From a checkpoint of a small mixture-of-experts model trained on Wikipedia.
Size: 8 layers, width 384, 151M parameters.
Experts: 736 SwiGLU neurons an expert, 1 pick a token.
Below are experts of layer 2 (counted from 0) of a mixture-of-experts language model. Rows are named router (the router's row for the expert), down (a neuron's output weights, with its number) and show model dimensions 144-191. Each number is 128 + 32 x the weight over its row's rms, rounded and kept within 0 to 255. Numbers have three digits each.
After each expert's rows: a language model's description of what the expert responds to. This comes from a sample of Wikipedia text that the model never trained on.

# expert 14
router:053100132149084189072104112130185158099140154165112130100131108115115117168085139114098173140132132157121132185157189123160098167184061174168109
down0:113079144130174134147128117167169113105161117138075093163111153105102101111088127050065157107162169134148108115079142130083129131093159130085207
down1:154119132109137159094091140110151096109177113140114146097167110234100150111169137147097128123108166125179093105098129137154180163141124102118115
down2:077121122165102108231123109159131148094089050103126163116139076125115104131105140121171096120171123115134122120158072134129078137131176141125153
down3:148182146103111160129080109132099184165177123163092118111102181133175189135129083108176102147097182154148145147174132159129125112101081109084139
down4:124096133098158093064131125130154136138125146089139124141122159153116179115099109149100097117151121092096173078196144118120146107138163169136208
down5:147085175168079100120095103156132189132123133106142109167163182087107079084104140109112126151116139101125131105110116207131085157129104116136126
Description: Separators before numbers. Spaces, opening parentheses, en dashes, pipes and semicolons placed right before numbers in tables and statistics, e.g. "15.2 (59.4)", "W 6–0".

# expert 2
router:099166096162144113125163160125200086148050151175154101056152131124087108137148195180142132109150105114167124124126098115145156123124136172164147
down0:147181142120097179163122134156165074130154171154103194172155130145091116170145153106048136138122109073076113161152172108178091158143182132199068
down1:092149168109140112116141168106130093155124166171086115123127176102126127098094154147108123170088128190103156154160153128102088140156101082141100
down2:068183161075111098131091122127101089086120162108145167084093150141118072155106116093213154091123114106111106177094112153159201158125133158109164
down3:148140098124137133068153059148154108152102170173188144182118142122108145121139198128104118174134094147121119177147169120181114148116149127164147
down4:148123104130078121104210129116117116118078129119096157180116078182188166165110097166128095045158185090173162115132110033121089179160122086088103
down5:138125110172167151110126141112096084191083136149113100108085157103102156110139087105142136170153179057115130136081160145137129143161118205115173
Description: Line breaks in lists/tables. Line-break tokens ending table rows, bullet-list items and headings, just before the next "| " or "- " line.

# expert 3
router:116093144189135194149117173124092155079164135106121142117102125100121113160133153108160109170165182174135152116142175081182116153164141127121114
down0:118121145090178088161112085149140143179132173135171115124105152087116145064141106175190090110120067134103122120104130106088147189142084092161119
down1:107204171110129183097177137166142140103090149167119148160089107109112105103135131139115094198114110087171078098124137118145062221152189115083108
down2:088111175115124140127165123124161200152169120125122142152153093125145083137192145092120086137153178116142150153134114129108154138109167203153082
down3:131107131184108156116148160142111085106108199081138082120111172111131081123098127100163126142134162090108138142132141105131134155088124166149120
down4:052140089112192095104074130104096151149103147156129090089157133009117158145141131086117085126150098083147106141138204107087139149151199139148181
down5:141051112227156167167149194125145155144114168156199115103139104144155139061132103150108143126084174105078161168101131147103113159130107054136139
Description: Numbers and digits. Numerals in tables, results, dates, percentages and coordinates, such as 100.0%, 423, 98th, 44°; also pieces of all-capital acronyms.

# expert 11
router:114120140071090085177173111104031162138166152095158101118150093142165148123157166066133159114049107141133122151167141173157115138112167109108140
down0:108192156182118205075115225146160024118088091119101191104140117172092171101144115122150152113144118141147114102158056127123146103143115156108191
down1:131146110160128130154146133126157120125150119074121121171154053140164163202135145126159115052160128145153064104133149138123125101145148064132116
down2:094084124145111138110091137126094111138100108149165104112069155064135172204098184166108110068105089135148131112082111151124127104150134105103193
down3:149085128192075131121117098156073105152149173164165122149098130086148075144182148113095153117125127152133106085099178120144121153066225117095114
down4:122116149144152154166124132190090110167160133117179142103111138108111165053120134109198193149116125172156155151134122119205140165056111152140160
down5:135139166134064166143156156128165100157148164092139133156103171101094161134125137121149132118142175138185173137145106126127180118099093133133149
Description: Conjunctions and prepositions. Connecting words in prose and lists, such as and, of, in, for, or, &, into, to, including comma-joined forms like ", and".

# expert 7
router:136081160151070177130117131117105072136086080181174117146093130158123144176164069117142083141115118123089114102140081106155117122097067113137146
down0:111199126126110158069063144111111118094161135137075081136118129093135134146182125169077166132141187134184082130126110109107170155051154088119118
down1:097137099055183132178137128114094107083171134158102125111118138158146186174074137084144119129078097149062105110122116152128126149181147115141151
down2:162101102103106208184129112152096140220093186111123181102111107112163155139128119068100120168133148122143138191130160149130119087116094070159133
down3:078109124071112158166121144162101088152125109126110105122120134143167113102152104149135132168113151124126101169181105105188109168129067119132160
down4:117091122105155129049119092138148106152134158083179124149198126078138154102094133112071147094101127136113136147128120087121189104098106112102188
down5:129066112146148186137142131141140108093067139133122113207085171127155131149111102123177127152129143228138097134107112170133125115140145096119119
Description: Sports names and terms. Pieces of club, place and player names in sports articles and tables, such as St-oke, Play-ford, Cincinn-ati, FC, United, plus off and team.

# expert 8
router:109125136038093106113096128065105094135131111124092108095028105069136121160097084104098167085099099148157097094111115158105171152157073147064135
down0:075168114120155119168094152127102194101114122161123128143157105194161118084116078096102156097088160182124158123136110105116060141114111126112074
down1:088116100120172129052164125159079108114121143119102191088114074162056158099143150116161174083135097113142124130142154059144125129206093108097136
down2:154121160097156110136096178148089127081124122117126097131129178088114105119134196131135121149148082114102160115096126082122153161024138125127176
down3:107169130096140125134057187116183174140129186133152134056129164107143116133110093131171118111114167170176182108168159106171119123120120120137098
down4:140171070135185148159108114194074087101120156157140095156132136152125069131150101111089151075169156135140152103151143110134184115118191087121126
down5:152137030109110139118101140101150128146127169112171090172088096098149133052121144114136117121139143133165153075138094090150124112146096164100192
Description: Headings and biographical details. Closing == of section headings, "(born" birth dates, person names, relation words like son or actor, and occupations in biographies.

# expert 6
router:064147153155169149108094112096154128091131149098116131167122103127191132186126072119090119168176134133106177138131096129120077132161124125106128
down0:134112123112099135188182163145101074176136132082155152152142131127131107179172133109163125073112087094109115158145147087058146117120138163117107
down1:135171151097123068067101116062120107117121083180174147172122156073104127154118102160158174150186132128120164142169067173141120093155181123136164
down2:140065132107053104129117139126110122125077074160123138122148114081076152111071152094115127116131146112107150206161173076137112220155093139108156
down3:053095128099131124159141176143176206149149102137142157115080081070140173090029088130124115136128132100133083110108114110155120199128120133153150
down4:131139156099151104101095093101116131101154184118139131135119126098099165159065108111171139136104093159102115069103118123054100150168142167106171
down5:119131127167168133115146128141166170177142090110089104131151137124079085127142069110108157166133100085141117091097099091154224106181159182192158
Description: Paragraph breaks, quotes, colons. Double line breaks after sentence-final periods before headings, plus colons, quotation marks, and leading "1" of years like 1964.

# expert 4
router:084085144123159131067151104177195166102189155112127117128145148174162153141091118119147130140087136127098101168080187123089120171105103083161099
down0:120141141138118186159134128113129158125100124125146161143142175074174130112166119135145143189096176158117113167135131117115081147150156163122099
down1:222085142198125097141135137147159140105157092078069164179166161148137134130120170116144107182089176097119059070169100100107157153151130115164135
down2:160120170115091136078105131111158076131137175146131148114156143173129097083162128159088132170112164156145101158190075130103139111115152143136159
down3:106127163105164146081102178084191105097166114080123154164075168108115129125151123129124131148153150138120134156125178148180119084127130104141100
down4:105089115071166068142131167107151144138082095085166115098133195148177115116120143157164177122126147119096141117150127161135113117115132081141112
down5:113140108129072109095085184057077185180131084142105121123148118151124057111114147158152171139180183127117098120100167169063170119116124123168168
Description: Capital word-initial pieces. Capital-letter first pieces of names and words, often after a line start, hyphen or "of", e.g. Franco-Belgian, "- Dascillus", Arriaga.

# expert 1
router:144142054113140161137101124180120092140149101174090215155067132158102136113092122120145165118094124141146144102142107170144099119141142132079103
down0:114084138157093078123124146174158134155141098168123096090132088144086117122164118112092169117124113184115152142166137157137098079094134124147133
down1:151122115124065135219092128136130086070123101152144084123108132150113151122097121135138141129108120081068179120078149133119101164127113170106093
down2:109110211084114170170149150172118143191124128134068130127156174139153145121084133133117103135130128121139080108086088163109100124191089139147123
down3:161102128150135100096127118131098197112120113094149166130135111149108089093150129179095092166136144151140129096135176148074110134098117116021223
down4:093137118144086059119134117154099037109119133099125113121099101118157127110090125176130134109129145116103172117037149114123116177125098103172155
down5:099083119148110083199138143101187082124101175159064130107111166119113150118085137128126099163179093137089113107193149128129101123165098064151116
Description: Foreign name fragments. Word pieces inside non-English proper names, mostly South Asian, Slavic, Arabic or Scandinavian, such as Kal-am-oon, Björk-ander, -ovich, Khan, -abad.

# expert 15
router:136191095131154149128124134178120112137153124103146116162107144162077098103178143085141108138067182132111114158115132170077144036060147074134136
down0:130153135155132183125109171137162120138155093131101180146166173103107145050154187165135163148147151153124164133144164111139093156131120120130145
down1:060113134096113090176093131103161170165174117158112080080127119126162113128136111122139116155212082099122114130140092102166123131149130134138102
down2:136107133194118080060112081071106102109119098125160079111065099082151124139131174128137141171130138122139147118143077137148143135098166114119163
down3:093153159136149135129077162119134152164119076135078138145095128101143089132139185092115181104157105142097175130094181176153106168139146095132153
down4:120170142119170146108117123136131110077117137136160145133137111084176140086125108092109108106141129108107220126153090053176120094148111089175118
down5:148074135160132104179105169089141131149100121168129094056088164122072084162107089132132145177128107126166147136146099089131122081126145102125158
Description: Mid-word syllable pieces. Inner syllables of long Latinate or scientific words and names, such as proc-ons-ul, prohib-it, embro-il-ed, Inf-o-Card, plus semicolons in lists.

# expert 9
router:112171134133161068132135127144099125113151093108102143170139098141114080118166128174100117152172150113120115088096129119093074139147125167149149
down0:173128098116142102118117161115191091119135166138152167178072033120176109171135103119140132104119121138090111119121061151181101119085148158182129
down1:128163154108122045120185188102147108146127113095117138127174132164155148126110135135110105135153128177129148096181087096134121111197125116233087
down2:175059148129101119120142144180144155094147127094065138125076145125077160175151168125130123222157121199140074098108194063072121113139126137185120
down3:136121184137174089135084122100113144121139113129149082130171143124186094073133154066177086133086131050104108148080141120089080112090170173163210
down4:124112128100151123181106152199096091137178111116142137090110127127162136102167090129190109143075096161084136163095098150098133125093104078163096
down5:127127171169125118083143169106166137122136121076076134126115158129158085098179144131086149112094168157167209139129126131129099103080094049029163
Description: Title and foreign words. Short capitalized words and pieces in song or work titles and Romance-language text, such as de, des, You, My, On, S-ame, I'm.

# expert 13
router:182067197089122148167103120078134156152135160076188157131059171089158095117119111144109077135142109117147130142193133108123163138155119112123108
down0:132104111078137132163122109159112115146123117108091160137141161149109144168158072137128111113127106126102174115133072138149132092088131110162107
down1:103066097126147106079090127096117138130157158091164177123064117101132077072101152127118159085109109099149094111088112031110167114131085121091119
down2:147142100049124131135064073128179136138066109080146132098093075144091148130157086142122116163130101131098128123185128158064144117122195137139144
down3:152138182131135187096132156117137072180096107186142128122129059070149177133139164119110169137149091157157103145136128133115117146105118105143117
down4:154096146112175138145162127145155125155065093155172080154163176184111137100162131149149110154125116140103105159123073093136132100142171147113130
down5:154168195148160114177083166126140173138120130154058156150035105184148187060097077171120154168143085126147124136123114181140154158173145100202173
Description: Institution and place nouns. Head nouns of institutions, places and organizations after the or of the, such as University, station, area, House, School, government, War.

# expert 5
router:156173107160162086134164134127115128142123157111152132170193144126138169075128167142188063088206111089121121056059120102084124081104161123145108
down0:108136085150123162116128158120143155130094107165144159094132059192107152098126147122121143149165113091207151118090115143117166084157161133131088
down1:087096120083101089135104078130131073183208144170135079139120131102116113180052069066164082123094103107178127067131118107085087118133098170146124
down2:140170047092111162183136120140092112178107143138103129099097140142114192130179120061150122176166144217155168129120090114106173123114083094125164
down3:097119170119121081189141155113124134050182103109169085141110099173116125151160121145140129167161102157182127139150125100091149129219115076140115
down4:110176147107126141134192131056139144126139114134124128151146142092160145162156119108141116109123118107156134091109139025144091146109134107106134
down5:151102147137051166156149154086134039141165131062097170119128095131140207159177149180111094187132114159083127123064160124185181149140091160116144
Description: Determiners and auxiliaries. Function words in running prose, chiefly the, a, his, their, its, possessive 's, and was, is, had, often before first or new.

# expert 0
router:200112110073095119215151111090155172113093121113094115166162146143124153068076140115095147086139108156078153131098083152134120118088199139183148
down0:102124078172096104170106160086152182168144098105100131149109111149163146087102088098086136122131081112157113156125142168173151134166122120102065
down1:102175152156068100147133133167188110130114107125097158101126147107180080118100169174100153145082113120116118127164121108127135133144116107108027
down2:093109169146103173137099098116134152139125113113124093115157155120169051111119110113138115132060120097099130111177133085147155103169083106106143
down3:116169139091136146107119126123144111093199086090132176126106107156102188119113068099093138105118126114142122097149105129141100160125169174131200
down4:150123104130115112208119160107106117173106102131110123186129123107124147144151104123084104111098158093076108124132138120097142154087153058138107
down5:125175181102128109110170161117187179136079103123103142104126160132116129126168113180141105144127107085170109106103137089158157130149172123118062
Description: Clause-linking function words. Commas, dashes, prepositions like by, from, at, and participles after was/is in running prose, e.g. "was constructed", "offer from", "scholar,".

# expert 12
router:169182117133112099078104106158109124127136085093154113146153089137160162081176126112093120157096162132132170141155107124075117130077173088057092
down0:120075136131193167112116139113110111160132133146154111108070097070129116107135170148120103149139149144160132057109088161129121129108047142181141
down1:189123097151120113127115060133140131213097069129141170193180066141070145107128144163110115147145128153187133052113114190047133117127084119107111
down2:102157125156168141149100098126138103133178095130107167201091156130166104048143099190065084155139117071120139126149150137176129141092157115179102
down3:130151128121111171119137150140139126098172062053082117112134090136087144138094137061119116135138145138144110156136170185154150121127138094137162
down4:097133099151121123076107143173163188148145131112117091117168159105074158170067114052096152212146159126138182118077125078126142091103167092089114
down5:124154088142124150089070124121134143089139142130143115119156177143147140109180160107076103140088127099100127124157212115125131099133134131166137
Description: Table cell closers. Pipe separators ending table cells and rows, especially after headers, numbers, percentages or closing parentheses in election, sports and data tables.

# expert 10
router:166125117167136105111138130132126118179091086141046116123116097133162138125074015147086148149128162130059112168129142106189130149166114107099149
down0:169096059141081125181122122104127126150164167175120169231125163128137131104095108124115151154136045143184161118114123118069177165130128112133178
down1:106148055091138089168107162107153105088121111098096151128126124113142122046081126113106149107126124200146087163115111147095089122098102098089154
down2:136090156174102143130131132134120074108108150109153154196081129161139160156083082122174139153080086150151132106150152156116103139089114149074227
down3:116164161138176136117135125117135144158104117148096146130140119181075133160140044090132111149196145191135132163100115139129080131139125118131187
down4:095169147107134144149119075133077142171107130097153134113065097135194135083143124090138120144097103144127135104113121130117176112138109161090181
down5:069184122147155086065107147118125142125109167059113063113141123124153106093086144142128164088124122121152107163163091169123127109106075134135159
Description: Non-Latin bytes and code. Byte pieces of Japanese, Korean and Bengali text, backslashes and LaTeX/chemical notation, plus mid-word pieces like "ulatus", "reput".